config.yaml
n_layer: 12
d_model: 192
n_experts: 16
experts_per_token: 1
d_expert: 512
d_shared_expert: 0
activation: "squared_relu"
moe_layers: [0, 1, 2, 3, 4, 5, 6, 7, 8, 9, 10, 11]
router_score: "sigmoid"
normalize_top_k: false
routed_scale: 2.0
balance_loss: 0.000153
balance_bias: true
router_noise: 0.1
router_cosine_scale: 14.0
scale_expert_input: true
init_std_router: 0.0109
lr_router: 0.00165
n_head: 4
n_kv_head: 4
head_dim: 32
vocab_size: 21637
norm: "layernorm"
norm_place: "pre"
norm_eps: 1e-05
positions: "rope"
rope_base: 10000.0
rope_fraction: 0.5
qk_norm: true
attn_scale: 0.177
tie_embeddings: false
parallel_block: false
init: "normal"
init_std_qkv: 0.0482
init_std_o: 0.0598
init_std_up: 0.0689
init_std_down: 0.0689
optimizer: "adam_hyperball"
lr: 0.00956
beta1: 0.9
weight_decay: 0.0
lr_head: 0.0116
grad_clip: 2.0
warmup_steps: 380
schedule: "wsd"
decay_fraction: 1.0
decay_shape: "linear"
final_lr_fraction: 0.02
batch_tokens: 262144
seq_len: 1024
doc_mask: true
z_loss: 1e-05
train_tokens: 699600000
steps: 2669
dataset: "wikipedia_en"
Below are experts of layer 6 (counted from 0) of a mixture-of-experts language model. Rows are named router (the router's row for the expert), down (a neuron's output weights, with its number) and show model dimensions 64-127. Each number is 128 + 32 x the weight over its row's rms, rounded and kept within 0 to 255.
Before each expert's rows: a language model's description of what the expert responds to. This comes from a sample of Wikipedia text that the model never trained on.

# expert 13
It responds to: Sentence-ending periods, and, but, and subject or object pronouns like he, they, them in narrative or review prose.
router [105  38  92 156 107 194 144  61 115 141 163 166  99 117 139  79 143  83 110 155 130 143  87 140 145 200 118  77 103  75  87 150 141 110 141  62 154 113  97  94  99 153 172 113 136  65 118  85 154  75 197 108 187 101 128 169 165 141 111 118 132 167 139 135]
down0 [101  71 151 111 108 173 115  87  82 171 117  86 171 156 112 154  34 194 118 157 143  71 152 115 113  87 124 116 200 126  99  18 130 127 139 124 156  74 149 162 121 187 158 177 139 115 140 114 144 163 112  67 103 130  73 114  96 102 172 124 141  80 124 100]
down1 [148 112 167 143 125 162 165 145 117 140  31 129 105 123  53 127 148 102 114 107 187 108 112 115  92 129 162 104 132 133 110 135 141 164 149 133 122 159  72 161 202 119 183 117 157 120 122 154 140 164 113 112 164 103 149 103 101 195 121 136 161 144  95 131]
down2 [133 170  98 152  86 129 137 126 108  86 145 121 169  84 144 180 101 109 121 174  83 104 132  79 114 117  87 102 129 121  92 152 151 127 170 142 128 128 141 169 186 153 137  89 124 149 126 111 182  94  95 162 140 144 156  95  84 161 165 125  74 105  83 112]
down3 [107 159 161 115 147 116 127  87 150 139 106 143 191 120 137 156  37 126 137 121 131  69 173 132  87  70  99 137 166 151 122  79  94 130 129 105 128 114 151 163 119 192 118 157 192  78 102 117  83  88  96 103  90 160 100 155 155 109  50 120  92 163 130 139]
down4 [197  94 116 118 125 115 113 121 112 127 150 152 124  84 179 153  60  61 145 150 138 136 111  93 148 155 141 186  70 127 139 140 148  81 132 183 156 123 136 117  93 156  81 148 148 168  87 147 122 109 142 137 141 114 153  72 154 243 121 133 113 155 106 118]

# expert 10
It responds to: General nouns after the, a or his, often followed by of or punctuation, such as role, season, year, area, organisation.
router [105 120  73 155  68 114 143 146 139 152 107 129 132 143 213  96 207 133 127 157 120 113 120 127 157 153 149 114  79 110 118 165 104 147 116 120 156 122 146  80 174 155 134 135 156  88 118  98 169 101 184 128 185 177 144 184 162 139 119 103 200 123 194 111]
down0 [117 108 183  71 187 120 211 114 184 117  99 114 163 127 130 107 120 150  80 112  94 113 153 110 116 117  76 150 136 106 119 153  83 159 165 137 189  29 162  86 101 160 160 125 142 100  59 142 132 140 107  86 123 130  57 160 128 139 141 139 136  86 132  83]
down1 [174 101 164 103 136 170 123 226 154 139  77 125 138 123 145 100 146  98  83 120 129 110  98 102  86 111 172  77 140 144 110  52 137  90 191 119 163  86 153 130 131 148 116 153 112 119 145 139 142 123  83  96  93 104 149 171 111 187 127 134 128 100 137 113]
down2 [143 173  96 174  70 146  72 155 147 121 142 142 118 163 174 130 109 148 147  72  63 161 144  94 173 139 172 129 144 108 125 147  93 139  86 170 126 134 156 125 167 137 141  99 135 163  90 110  67 122 161  65  53 102  72 120 177  87 121 123 186 136 109 175]
down3 [175 135 102 162 121 129 104 180 118  82  89 154 117 123  89  91 153 150 117 138 193 146 116  92  79 152 174 147 127 184 122 138 115 121 127 138 122 152 107 147 153  91 164 124 151 138 138 139 160 118  73 126 146  88  89  99 160 121 130  99 133 183 123 110]
down4 [100 120  65 142 119 143  59 166 142 119 121 153 128 120 126 187 136 103 130 130 158 146 125 105  99 156 168 168 131 131 109  88 116 114 167  92 162 126 109 155 135 135 152 111 152 117 133 151  86 168 110 114  89 106 112 168 117 175 140 115 189 135 147 147]

# expert 11
It responds to: Function words and adverbs in running prose, such as other, both, also, later, however, plus was after a bio opener and verb suffixes like -ing, -ed, -es.
router [ 86 108 148 150 120 161 143  73 128 102 166 209  98 170 182  78 177 152 117 102  98 131 104 127 153 120  76 103  97 103  92 170 134 106 126  52 148 126 118  74 151 111 129 104 134  72 147 148 146  81 139 106 147 162 158 204 130 125  73  94 180 109 169 125]
down0 [ 75 115 156 122  62 140 141 170 144  61 137 144 157 180 144 125 112 210 103 149 127 108 125 123 131 133 226 119 142  79  35 137 121 152 105 192 155 130  73 149  90 133 159  70 136 139  53 114 124  97 154 111 142 107  90 155 147 172 126 136 200 133 110 166]
down1 [ 97  76 157 113  95 180 150 131 138 143 168 165 167 135 136 187 160 155 157 154 143  87 151 108  88 134 104 114 160 141 105  84  97 150 125 107 124 147  54 124 141 139 172 119 140 128 124 107 110 108 133  62 135  96 128 140 143 161 166  87 184 134  91  86]
down2 [142 126 160 122  85 101 135 164 164 177 174 119 166 140 156 159 121 108  96 161 107 181  50 107 129  95 158 161 143 167 119 163 161 144 162 167 123 147 147 126 139 129 161 109 127 179 133 216 155 117 124 117  98 121 175 176 141  64 105 132 189 127 146 112]
down3 [100 126 139 112 123 150 185 138 129 154 170 132 196 104 134 154 137 107 135 133 143 149  93 151 126 137  97  98 160 175 127  95 139 130 108  96 170 134 192 181  91  90  95 170 143 120 188  99 148 139 104  83  97 113  76  97 127 146 140 135 125 119 202  80]
down4 [196 119 138 135 154  90 147 173 119 206 145 142 133 162 125 143 135 138 139 107 151 115 137 104 117 150 111 118 102 132 138 116 168  79  98 137 118 150 131 121 136 166 171 133 105 111  49 129 188 110 103 118 180 137  88 131 160 144 179 137  91 100 109 113]

# expert 14
It responds to: Mid-word pieces and suffixes of technical, scientific and ethnic words, such as Aerona-ut-ics, therape-ut-ic, Babyl-onian, plus United, Soviet, and.
router [100 133 131 132 107 129 130 112 164  99 124 149  77 106 176 103 120  92 106 127 126 130  62 135 190 124  89 119 106  99 147 175 120 137 139 116 109 181  41 143 155 173 218 102 154  97 125  39 112  88 115 182 156 104 150 127 214  99  98 115 140 175 132 164]
down0 [141 217 126 123 122 103 112 138 192 122 217 172 172 154 128 142 105 182 121  72  91 107 208  80 110 142  87 129  85 102 167 206 126 145  89  99 168 147 153 125 133 139 130 184 103 153 109  54 121 122 142 100 153 104  93 124 113 105 127 179 129 140 121 134]
down1 [101  78 115 136  90 148 110 193 141 152 129 126  94 174 100 183 171 182 142 160 113  76 171  96 151 173 128 134  94 117 121 117  72 128  88 136 110 120 122  99 124 129 127 123 133 174 159 111 149 127 155  67 140 155 137 133  88 131 200 214 132  89  75 207]
down2 [ 97  83 163  71 123 126 153 156 136  80 144 110 107 171 121 105 150  94 177 109 115 152 143 133 116  84 128 121 185  44 155  79 111 121 166 127 117 142 135 165 125 100 113 159 150 142 172  87 116 130 116  99 110  87 170 138  91  50 139 144  84 155 183 104]
down3 [158 136 140 118 115  62 149 114 159 120 219 128 115 136  96 129 147 158 121 125 137 145 121  88 127 123 127  96 150 100 147 133 127 140  97  88 114 132 148 210 189  93 137  74 127 169 139 128  60 153 132 143 113  84  91 153 138 121 100 170  95 115 165 119]
down4 [109 118  73 139 179 155 150 162 145 153 103 120 133 144 145  98 111 117 147 177 134 151 148 148 127 133 145 156 127 168  79  22 109 133 149 107 179 186  79 111 199  97 116  80 113 163 135 148 124 112 117 131 176 178 148 140 159 116 120  89 146 152 106 148]

# expert 6
It responds to: Function words opening a noun phrase after a verb or preposition, such as the, a, an, into, two, several.
router [141  72 116 162  97 142 134 115 106 178 113 180 129  88 193 122 129  89 186 150  67 135 110  78 139 175  80 107  99 133  85 149  91  93 131  64 151 104 103 105 167 104 115 117 156  63 137 103 117 127 152  86 161 112 106 151 151 151 122  97 162 131 109 137]
down0 [120 147 100 160  27  96 104 194 129  55 112 120 178  84 126  92 123 146 152 152 153 126 101 182 161 110 169 116  81 146 125 115 122 131  80 151  96 180 137  72  74 117 142 170 140 140 144 119 170 113 123 108 154 139 160 180  90 117 116 138 225  84  78 117]
down1 [110 172 183 124 160 121  72  89 117 110 101 175  88 128  58 105 119 120 175 139  84 178 179 177  80 112 163 100 127 105 107 110 154 118  89 124 110 214 120 146 129 103 139 156 148 134 133  98 149 125 184 143 148 156 188 104 121  84 150 157 120 100 110 103]
down2 [ 69  90 199 185 156 170 139 124 123 106 130 130 121  72 137 107 164 165 170  77  98 128 162 168 160 126 137 166 118 160 134 129 198 142  82 119 111 134 143 140  55 141 159 145 107  82 125 144 140 105 142  83 156 137 113  64  72 113 121 134 103 128 116 174]
down3 [116 137 169 163 101 106 126  77 141 126  97 137 137 142 146 120 139  85 106  99 181 162 133 167  97 166 105  93 152 132 147  56 106  97 131 161  92 162 137 105 153  71 194 118 132 169 124 148 135 155 180 104 142  69 171 123 145 155 117 149 104 175 115 119]
down4 [121 139 137  86 121 113 137  70 109 145 202 122 151 123  83  97  86  85 145  93 158 116 188  93  99  87 158  81  92 129 100 163 145 130 100 173 174 155 138 111  83 115 211 153 101 136 100 196 129 138 150  79 127 179  94 159 153  90 197 187 106 133 110 199]

# expert 15
It responds to: Leading dashes starting infobox lines after a line break, as in Born, Education or Nationality fields, plus row-initial pipes and name pieces like John, worth.
router [ 44 106 140 121 119 183 172 126 133 136 150 148 138  86 175  84 167 135 156 188  77 124  90 123 182 170  73 139 131  77 138 140 132 148 163 140 173 113 121 113 136 123 164 112 123 106 124  41 149 107 122 189 126  97 189 137 150  44 107  80 113  84 158 184]
down0 [125 175 167 145  80  99 124 109 181 104 138 142  70  81 121 129  58  99 193  79 175 147 119 127 104 161 111 146 131 139 148 162 126  65 122 180 104 100  87 107 125 131 138 120 127 137 202  97 108 157  94 131  93 181 189 140 139 157 178 146 142 134 127 146]
down1 [138  81  87 187  68 119  89 139 132  86 119 143 118 122  72  85  73 144 114 154 124 149 132 131 171 156 125 175 102 105  97 148 110 205 135 142 120 161 180 110 121 104 122 149 150 137 135 152 169 141 120 115 149 114 120 131 117 102  47 106 146 133 132 133]
down2 [119  99 100 104 145  88 147 136 213 200 111 148 149 131 111  86 121  82 170 170 123  56 169 205 111 136 112  97  99  89 202 130 197 131 140 150 120 100  82  81 121 101 137  66 151 130 114 170 102 177  62 136 134 149 132  84 133 149 147 102 131 152 186 121]
down3 [173 159 111  73  74 153 148 123  91 123  98 104 132 119 122 166 148  90 160  97 102 133  80 119 146 152 159 124 157 124 115 157 140 153  88 156 131 154 128 174 142 147 111  76 177 189  68 104  75 161 141 128 204 100 124  97 123 162 153 144  71 120 120 147]
down4 [111  98 115  94  87 101 122  92 121 164  82 108 186 169 123 139 125 146 163 124 175 142 107 118 115 138 131 116 141  62 110  83  97 152 176 144 101 144 155 146 128 139 195 121 124 131  83 166 142 154  84 204 148 121  88  54  88 110 189 135  83 197 106 113]

# expert 9
It responds to: The first capital letter or piece of a proper name, such as a surname, place or team, for example F in Fayetteville or Few.
router [125 114 101 150 114 150 179 101 153 170 148 203  71 141 220 131 161 130 176 179  85 190 122 123 181 166 118 103 135 151  80 175  69  75 153 116 139 151 128  86 117  95 152 112 156 113 133 137 117 139 192 189 153 151 121 137 155  81 124 120 217 187 201 142]
down0 [ 79 216 155 123 111  67 126 116 162 133  92  63 120  57 113  94  87 138  90 146  97  77 135  85 172 136  91 178  96 181 129 163 111 111 146  89  84 110  64 146  77 107 128 142 182 122 151 161  83  89  74 143 142 111 185 136 195 172  93 125 178 123 102 115]
down1 [ 89  45 168 152 107 137 111 177 140  97 122 130 112 134  97 128 146 132  59 150  88 115 112 107 171 124  84 166  71 150 116 105 130 180  95  84 149 109 110 164  88 126 166 100 140 178 152 139 156 130 105 150 146 121 138 141 153 193 134 126 113  63 146  92]
down2 [130 133  91 141 187 107 104 175 210 127  80 105 125 109 102 163 132 121 161 123 122  81 112 184 179  94 145 138 143  71 131 173 112 156 164 102 171 116 111 160 141 130  84 147 119 128 135 154 130 160 132 141 169 126 166 153 162 201 100  97 115 119 102 165]
down3 [ 71 109 105 169 103 129 124 172  97 112 170 160 119 146 115 137 173 125  59 129 148 137 121 180  93 152 109 112 109 113 150 138 134 153  62 110 148 137 122 132 162  65 116  98 164 119 115  92 142 128 176 162 159 142  86 146 113 101 129 102 138 107 128 147]
down4 [159 112  99 140 116 163 170 159 150  90 133 124 111 122 137 146  94 151 173 155 159 125 133 129 124 154 149 155 181 127 142 138 136  93 156 127 109 175  81  89 114  77 126  91  70 125 108 132 196 115 161 117 105 124 131  91 143 128 139 101 142  97 123  86]

# expert 8
It responds to: Bare space tokens before numbers in dates, scores and tables, plus month names, such as "September 18, _2014", "October _2018".
router [129 155 109 153  98 160 176  98 144 162 102 143  69  89 190 113 146 157 185 140 105 116 130 106 153 153 107 108  87 140 137 159  46 137 115 144 120 110 122  56 123 109 142 110 126  79 159 106 122 114 131 138 130 119 139 155 133  85  47  97 185 138 149 136]
down0 [128 164 108 138  91 127 111 181 161 140  47 140 214 118 189 112 128  64 144  76 147 122 119 134 169 108 148 117 132 110 164 164 110 134 127 130 101 136  75 142 113 109  82 109 145 116 140 177 128 117  97 142 158 101  97 158 133 152  82  90 130  74 150 109]
down1 [149  80 137 112 154  87  99 101 136 153  90  89 108 160 115 107  42 113 132 150 141 121 124 111  97 112 135  42 139  76 114 146 142 103 135 125 137 110  90 103 148  84 111 141 138 162 106  78  32 123  89 118 133 103 203 103 142 113 126 118 123 134  50 116]
down2 [127 159 115 175 174  57  44  99 133 120  63  70 142 119 154 145 160 143 137  96 156 110 136 137 168 144 151 153 106 142  96 138 160  83  93 115 122 121 128  97 107 187 130  79 139 133 109 172 135 131 106 174  84 166 108 157 116 104 187 187 173 141 150 125]
down3 [164 166 147 144  41 101 114 126 101 129 111 133 139 127 101 109 152  95 126 208 155 120 102  82 118  83 116 145 110 157 171 156 163 114 110 145 132 142 198 123 175 108  89 160 115  62 152 174 140 161 108 131 127  95 177  73 121 101  51 148 101 179 136 131]
down4 [104 135 121 111 121  97  91 116 129 142 134  85 108 119 111 128  68  22  94 187 170 117 160 148 171 110 133 137 136  89 173 124  91 153  70 113  95  85 137 115 126 124 167  84 143 139  53 177  55  77 132 100 143 176 105 158 108 117  85 103 103  94 148 170]

# expert 7
It responds to: Line breaks ending infobox list items and table rows, plus commas and prefixes like sub, ex, non, part, often in population or results data.
router [143  63  84 136 112  89 171  94 144 231 168 160 129 131 136  90 165  89 160 181 132 172 110 156 172 152  73 111 129 111  81  99 133 133 202 117 167 137 124 120 126 164 136 166 217  74 107  72 142  99 192 113 138 102  79 153 134 102  82 110 199 129 193 136]
down0 [153 174 136 112 130 128 105 108 117 199 133  64 128  98 150  91  86 145 137 111 122 134 155 196 115 167 149 181 153 119 191 129 157 161  91 105 131  80 135  86 109 142 104 149 189 122 101  76 101 114  87  54 120 124 164  85  64 127 154 126 127 181 160 139]
down1 [105 125 138 161 102 213 136 109 165 149 104  99 156 106 141 133  69 110 121 125 128 132 113 131 165 126 141  98 163 171 172  60 177 118 135 160 105 104 112 143 146  99 143 104 140 116  99 146 182 173 149  97  65 160 162 185  62 133  23  82 162 135 139 116]
down2 [155  86 124 180 126 144 143 109 142 141 120 154 211  99 105 136 129 146 119 140 134 141 143 131 115 100 114 128 166 162 180 181  81  88 177 145 201  84  95 202 127 107 119 115  97 126 115 130 172 148 112  88 150 133 161 113 110 152 171 148 157 158 176 113]
down3 [139 196 144 132 195 164  97 120 118 149 117 145 100  59 170 159 159 101 112  67  99 109 125  93 133 182 139 130 167 141  97 152  82 130 147  87 133  64 174  72  84  86 116 112 137 155 105 195 137 177 104  91 130  96 125 170 124 160  55  89 110 126 129 112]
down4 [128 120 111 120 115 146 126 123 108 139 120 166 171  94 188 138  99 138  88 106 144 123 148 114 120 111 124 129 171  75  96 167 117  73 100 132 203 134 121 161 191 150  41 136 140 112 165 123 147 135 104 123 130 136 129 213 117  61 114 129 112 111 171  83]

# expert 4
It responds to: Word-initial pieces starting a longer word in running text, often a lone consonant or short cluster, such as p-endulum, sp-ite, b-obcat, fib-reboard.
router [137  91 122 166 101 132 143 104 125 147 139 139  72 138 124  86 162 106 164 153  76 168 159 153 141 156 127 107 140  94 142 151 102 100 142 139 189 148 108  92 107 182 123 104 147  41 140 104  92 124 135 164 117 131  69 158 163  53 120  84 144 123 139 140]
down0 [103 112 128  54  87 105  93 110 135 138 120  93 132 122 126 154 130 145 185 142  92  82 106 124 147 174 118 123 101 173  84 135 125 167 109 186 110  86 127 175  96 150  85  89 112 147 111 172  75  62 119  59 152 131 137  73 113 167 151  98 141  93 163 151]
down1 [173 134 131 129  94 142 101 112 152  39 191 121 171  80 106 178 104 111  49 113 180 131  97  83 137 140 120 133  96 108  91 170  94 150 151 111 142 122 105  54 115 101 154  83 129 119 142 198 143 168 178 118 124 141 110 119 190  93 179 160 137 172 141 142]
down2 [158 153  96  73 116 125  79 123 122 144  95 124 131 115 101  97  27  97 100 122 120 167 146 174 110 111 180 160 165 192 159 165 170  90 115 169 136 108 117 163 116 223 135 161 119  98 156 125 126 133 142 145 104 132 139 125  92 180 105  70 106 128 155 197]
down3 [ 98 103 109 138 173 112  90 109 152 161 134 125  58 149 128 132 118  85 182 147 128 108  70 181 102 104  83  65 108 142 161  91  41 118 145  94 169 162  94 179 111 108 135 130 137 104 175 119 109 125 142  90 112 165 179 190 106 125  95 122 107 159 114 161]
down4 [126 138  77  68 117 112 121 181 113 112 149 187 134 137  90  62 138  89  98  70 169 127 127 116 157 129 188 116 109 123  46 114 153  85 125 125  79  99 201 117 143 106  78 132 113 116 163 152 130  51 121 145 150 169 136 108 174 111 181 138 120  74 189 133]

# expert 2
It responds to: Single digits inside numbers, especially geographic coordinates, time zones, postal codes and table figures, such as 56.01-7°N, UTC+5:3-0.
router [107  55 136 119 108 142 123 136 150 175 103 202 100 132 141 142 163 122 139 156 110 157  80 130 154 113 121 142 101  62 111 149 123 106 128 106 187 139  73 138 183 125 158  96 206 146  87 129 153 151 207 117 127 119 107 187 186 119  82 135 140 126 128 181]
down0 [135 148  71 127  81 104 129 121 104 100 179 110 137 121 119 226  84 149 106 148 124  93 167 143 110 210 220  94  65 108 155 152 146 110 164 189 110 112  80  77 164 122 155 139 112 150 128 118 124 125 187 103 182 108 165 136 116 145  77 140  99 113 118 137]
down1 [ 92 123 125 109 149 158 167 106 112 121 111  89  83  94 123 187 154 115 141 168 108 152 120  64 127 144 148  95 136 112  52 154 149 123 120 120 112 151 127  67 125 110 103 106 162 134 126 135 122  82 125 126  67  81 100  74 135  92  87 124  98 124 156 118]
down2 [147 137 138  80 116 123 139 135  92 113  96  98 161  98 152 143 151 174 193 131 104 132 106 155 145 138 118 188 155 139 109 147  62 166 130 100  97  97 139 142 141  90 136 130 134 183  68 115  75 121 112 171 155 150 200 100 158 106 128 150 123 123 128 128]
down3 [ 55 143 114  93 110  91 123 200 127 107 133 122 132 134 152 137 150 160 148 122  94 163 156 149 142 122  97 124 137 101 115 181  98 120 152  97 126 105 139 139 104 146 143 158 126 101 131 141 123 142 107  90 132 186 103 158 140  85 132 194 179 114 134 151]
down4 [196 164 144 158 171 115 157 162 114 167 119 168 106 113  84 118 155 155  52  81 136 154 114 157 123 169 176 157  98 191 117 191 146 137 101 125 111 105 155 109 119  96  98 118  83 119 115 171 136 102 125 159 151 116  86 139 110 191  98 184 109 167 130 128]

# expert 3
It responds to: Digits in years and date ranges, and the words for, at, against, in linking achievements to awards, teams or events, as in career and honours lists.
router [ 92 104 116 195  74 115 167  62 155 231  83 146 134 126 185 122 150 102 162 139 113 117  95 174 130 146 119 127  73  42  70 151 138  72 141 109 134 148 111  96  87 134 183 113 155 143 173 145 167 128 164 165 135 138 129 183 127  80 144 100 138 119 174 130]
down0 [138 156 132 117 175 103 143 136 132 116  87 120 153  98 121 156 114 126 150 141 155 144 145 113 147 160 152 124 100 149 110  89 152 106 102 151 126 144 126 210 180 123 208 162 164 167  85 171 139 163  62 121 151 148  91 116 144  75  58 149 151 124 125  80]
down1 [140 162 115 105 121 131 135 120 102 187  92 133 116 125 141 149 113  66 134 156 126 107 182 140 106  75 109 136 195 153  91 104  80 116 112 137 122  96 150 124  89 114 174 105  83  92 106 104 101 118 133 151  89 135  69  77 102 158 116 164 182 119  95 149]
down2 [139 122 151  32 154 140 158 145 157  69 138 117 134 155  94  95 133 109 162 154 179 149 170  89 111 132 178  62  93 194 178 147 107 139 121 211 183 122 145 106 171 152 115 135 118 120 127 150 174 230 113  92  86 144 106 158 147 177  78 153 130  98 100 117]
down3 [ 24 157 121 159 129 142 142 158  97  62  93  62 128 125 169 160 153 187 145 188 160 152 119 143  54 110 142 147 151 156 164 111 113 178 143 145 135 109 113 135  95  85 168 141 131 190 121 141 105 138 122 178 173 115 134  99 128 101 169  91 114 150 179 187]
down4 [155 147 101 109  76  94 145 134 126 129 118  83 120 157 133  90  83 148 126 130 126 158 162 143 140  91 179  98 159 128 118 136  76  95 158 135 114 105 105 108  70  52  86 142 172 114 107 111 138 142 113 162 141 107 115 113 149 160  64 144 118 152 119 177]

# expert 12
It responds to: The first digit of years and centuries after "In the" or date text, such as 1-920s, 1-9th century, plus relative pronouns which, that, who.
router [130 130 116 193 127 132 184  77 144 184 114 156  75  85 133 107 190 110 142 139 111 130 138 118 111 141 106 102  63 102 122 132  84  90 106 100 150  99 111  83 135 117 174  96 172 114 169 138 113  79 161 178 131  97 150 177 158 112 128 120 153 122 146 133]
down0 [100 145 166  84 149 101 100 182  98 183 119 155 147  85  69  76 106 153 195 130 126  35 137 110 151 129 104 122 107 133 178 159 143 122 104 122 123 133 182  86  41 143  85 117 101  87 150 148 132 115 103 172 128 124  63 128 138 114  67 154 113 109  85 130]
down1 [136 115 150 164  87 129 151 167 111 131 169 166 183 123 162 126 129 145 131  94  84  77 129 128 120 157 119 142  99 185 116 162  75  78 177 154  78 115 169 188 143 132 103 130 124 153  98 142 114 150 113 129 154  98 152 151 130 134  63 125 111 155 125 101]
down2 [ 89 132 122 125 145 107 135 173 147  94 123 105 154 130 144 148 178 137  80 150 155 133 142 117 135 120 129 134 156 138  81  69 140 134 118 167 122 127 109 149 204 104 180 155 111 106 159 181 100 185 108  61  81 119 122  99 122 208 166 169 201 148  77  62]
down3 [184 149 148 155 159 110 174 131 121 132 160  91  90 125 106 110 159 117 143 108  52 116 127 123 144 146 150  97 120 110 100 140 147 112 165 129  61 152 132 106 154  88 140 115 124  83 116 175 167 117 160 142 154 118 170 209  94  70 160 121 132 141 139 157]
down4 [ 51  66 101  85 130 109 137 197 123 102 157 121 199 104  87  82 110 182 112 119 143  76  64 150  94  94 152 150 115 124 160 176 187 151 142 121 149 116 123 135 101 173 137 152 113  80 122 120 193  95 174 123 130 159 107  95 153  92 170 228 123 162  48 169]

# expert 0
It responds to: Mid-word vowel and syllable pieces inside foreign proper names, mostly Spanish, Portuguese and Italian, such as Fer-re-ira, Al-me-ida, Corral-es.
router [ 80 116  82 169  74  95 112  68 139 131 138 106 121 100 144 143 147 126 149 103 124 137 100  87 128 185 137 129  66 111  90 178  81 101 101  93 126 136 125  86 141 112 178 103 149 121  99 113 123  75 171 186 140 144  91 107 159  96  85  87 208 140 135 143]
down0 [ 99 124 133 117  35  91 117 150 125 131  91 104 152 163 134 194 133 128 108 109 194 126 145  90 131 149 143 154 159  77 170  47 107 137 124 185 161 131 112 157 112 200 174 102 138 145 103 137 148 118 145  82 105 161 130 140 106  48 164 166 146 103 150  90]
down1 [122 151 133 108 118 133  56 188 110 178  61  79 121 131 113  65  57 139 138 118  95 125 175  81  67 163 114 152 136 127 101 194 155 115 144 150 125  90  53 126 174 140 121  94 147 102 102 141  64 133 127  99 146 151  64  88 109 175 140 166 125 183 159 192]
down2 [156 117 163  95 148 103 150 163 139 116  67 111 137  62 125 133 152 128 165 136 105 109 161 127  70 134 126 129  86  85 173 151  78 164 198 131 120 128 103 106 124 110 108 103 131 141 158 110  94 136  70 147 143 148 177 177 132 144  48 135  76 120 174 213]
down3 [202 133  79 128 149 148 149 100 142 124 109 102 151 101 221 179 178 166 119 118 103 108 153 138 128 156 108  79  71 137 106  94 181 139 135 127 145 195 101 109  98 139  98 121 116 124 135 151 148 108  98 112 145  82 189 121 147 139  70  69 107 145 124 117]
down4 [ 84  33 193 114 123 141 151 120 144  85 119 164 125  96 148  62 149 143 134 190 131 103  94 121 105 112  74 168 127  98 117 151 156 101  85 102  93 176 173 109 118 127 147  41 169 188 169 131 106 142 109  42  91  89 143 129 176 126 165 171  87 123 120 111]

# expert 5
It responds to: Capitalized words inside names of leagues, championships, awards and charts, such as Cup, League, Best, Gold medal, Top Singles.
router [ 57 102 142 157  86 175 175 118 182 163 132 185 159 138 127 134 170 144 127 174 116 110 111 131 149 146 151  91 110  98 118 151  82  89  92  95 107 123 134  94 121  71 170 154 145 130 124 116 164 102 147 177 118 104 122 155 138  24 129  88 214 156 160 157]
down0 [ 93  71 133 155 129 129 166 186 153 131 114 118 123 102 146 147 138 196  97 124  88  59 108  98 139 131 105 164 172 131 115 146  74 182 107 134 154 121 164 144 121 100 153 132  77 135 152 126 110 143 104  93 131 142 148 174 110 177 212 119 140 159 179  84]
down1 [168 183 113 117 138 152 166 142 139  53 154 181  83 140 114 178 132 174 121 149 113  63 134 184 145  88 191 138 150 133 128 175 121  98 102 115  73 112 102  72 151  91 126 128 141 105 120 111 138 136  47  79 120 145 142 124 167 100 130 119 115 127 135 140]
down2 [167 137  78 144 139 111 120 136  81 132 127 102 119 122 131 131 159 103 129  40  99 161 110 119 117 145 122  93 117 139 179 129 120 129  96 158 160 126 134 133 161 149 143  67 136 120  77  84 131 177 169  77 169 199  77 129 156 109 128 110  91 151 119 157]
down3 [100 155 108 106 173 170 141 147 167  98  95 130 143 132 179 130 205 108 165 132 107 101 119 110 121 121 120 140  82 140 135 118 129 158 135 147 110 110 131 154 133  67 112 121  84 111 141 155 207 162 102 121 126 157 110 133 131 128  86 133  69 148 150 190]
down4 [138 150 168 137 149 135 156 154 122  52 174 160  68 156 149 132 126 100 135  73 175 113 145 183  94 153 125 147 161 107 162 153 169 161 121 164 160 184  97 194 146  89  55  72 126 168 130 148  84 119 116 139 180  86 127 147 118 140  66 176 107  73 134 181]

# expert 1
It responds to: Pipe separators between cells in wiki tables of stats, results and minor planets, plus infobox field words like Born, Genus, Coordinates.
router [113 106 137 117 127 185 144 138 154 130 147 139 143 110 189 110 129 133 104 157 125 130 109 121 195 141  67 121  77  78  89 145  84 147 124 101 192 112 142 119 167 129 113 127 167  79 109 141 125  77 167  99 145 121 106 164 127 118  98  96 124 130 109 154]
down0 [124 116 139 140 211 154 110 112 110 107 176 121 175 174  83 121 133 102 104 122  91 144 151 101 132  89 106  92 134 130 172  76 112 163 137 106 119  79 135 106 137 112 147 115 177 138 129 186 139 115 137 125 111 117 106 133 154 147 180  94 160 125 152 125]
down1 [139 107 131  82 159 166 153 206  78 103 135  86 166 123 119 142 167 144  98 115 177 106  97 185 165 129  72 145 133 134 158 120 106  90 129  96  76 138 110 142 161 124 127 173 181 132 138 172 114 169  67 149 171 181 163 130 133  95 138 139 106 130 139  95]
down2 [ 55 137 132 125 138 114 103 198 146 144 114  73 133 132 196 136  55  86 134 107 128 136 123 140 165  38 131 166 132  83 119 112 151 133 128 103 132 123 115 160 120 121 129 148 159 151  66 160 139 154 151 139 150 123  92 164  77 236 193 100 157 115 141 103]
down3 [115 111 155 126 136 114 191 169 161 123 157  96 121 110 123 123 129  85 113  88 100 204 150 169 120 208 148 128 171 146 115 194 105 137 156 122 169 132 118 149 131 108 118 150  96 150 125  97 123 107  97 121 153 148 175 138  83  79 143 170 100 142 139 148]
down4 [165 189 164 148 102 163 113 175 131 139 135 165 143  94 117 142  91 164 176 133 132  53 161 164 181  71 150  95 134  96 110 146 172 118 120 127 157 111 135 109  83 112 122 104 130  98 116  87 117 175 149 148  72 120  86 118 134 164 119 105  98 133  90 140]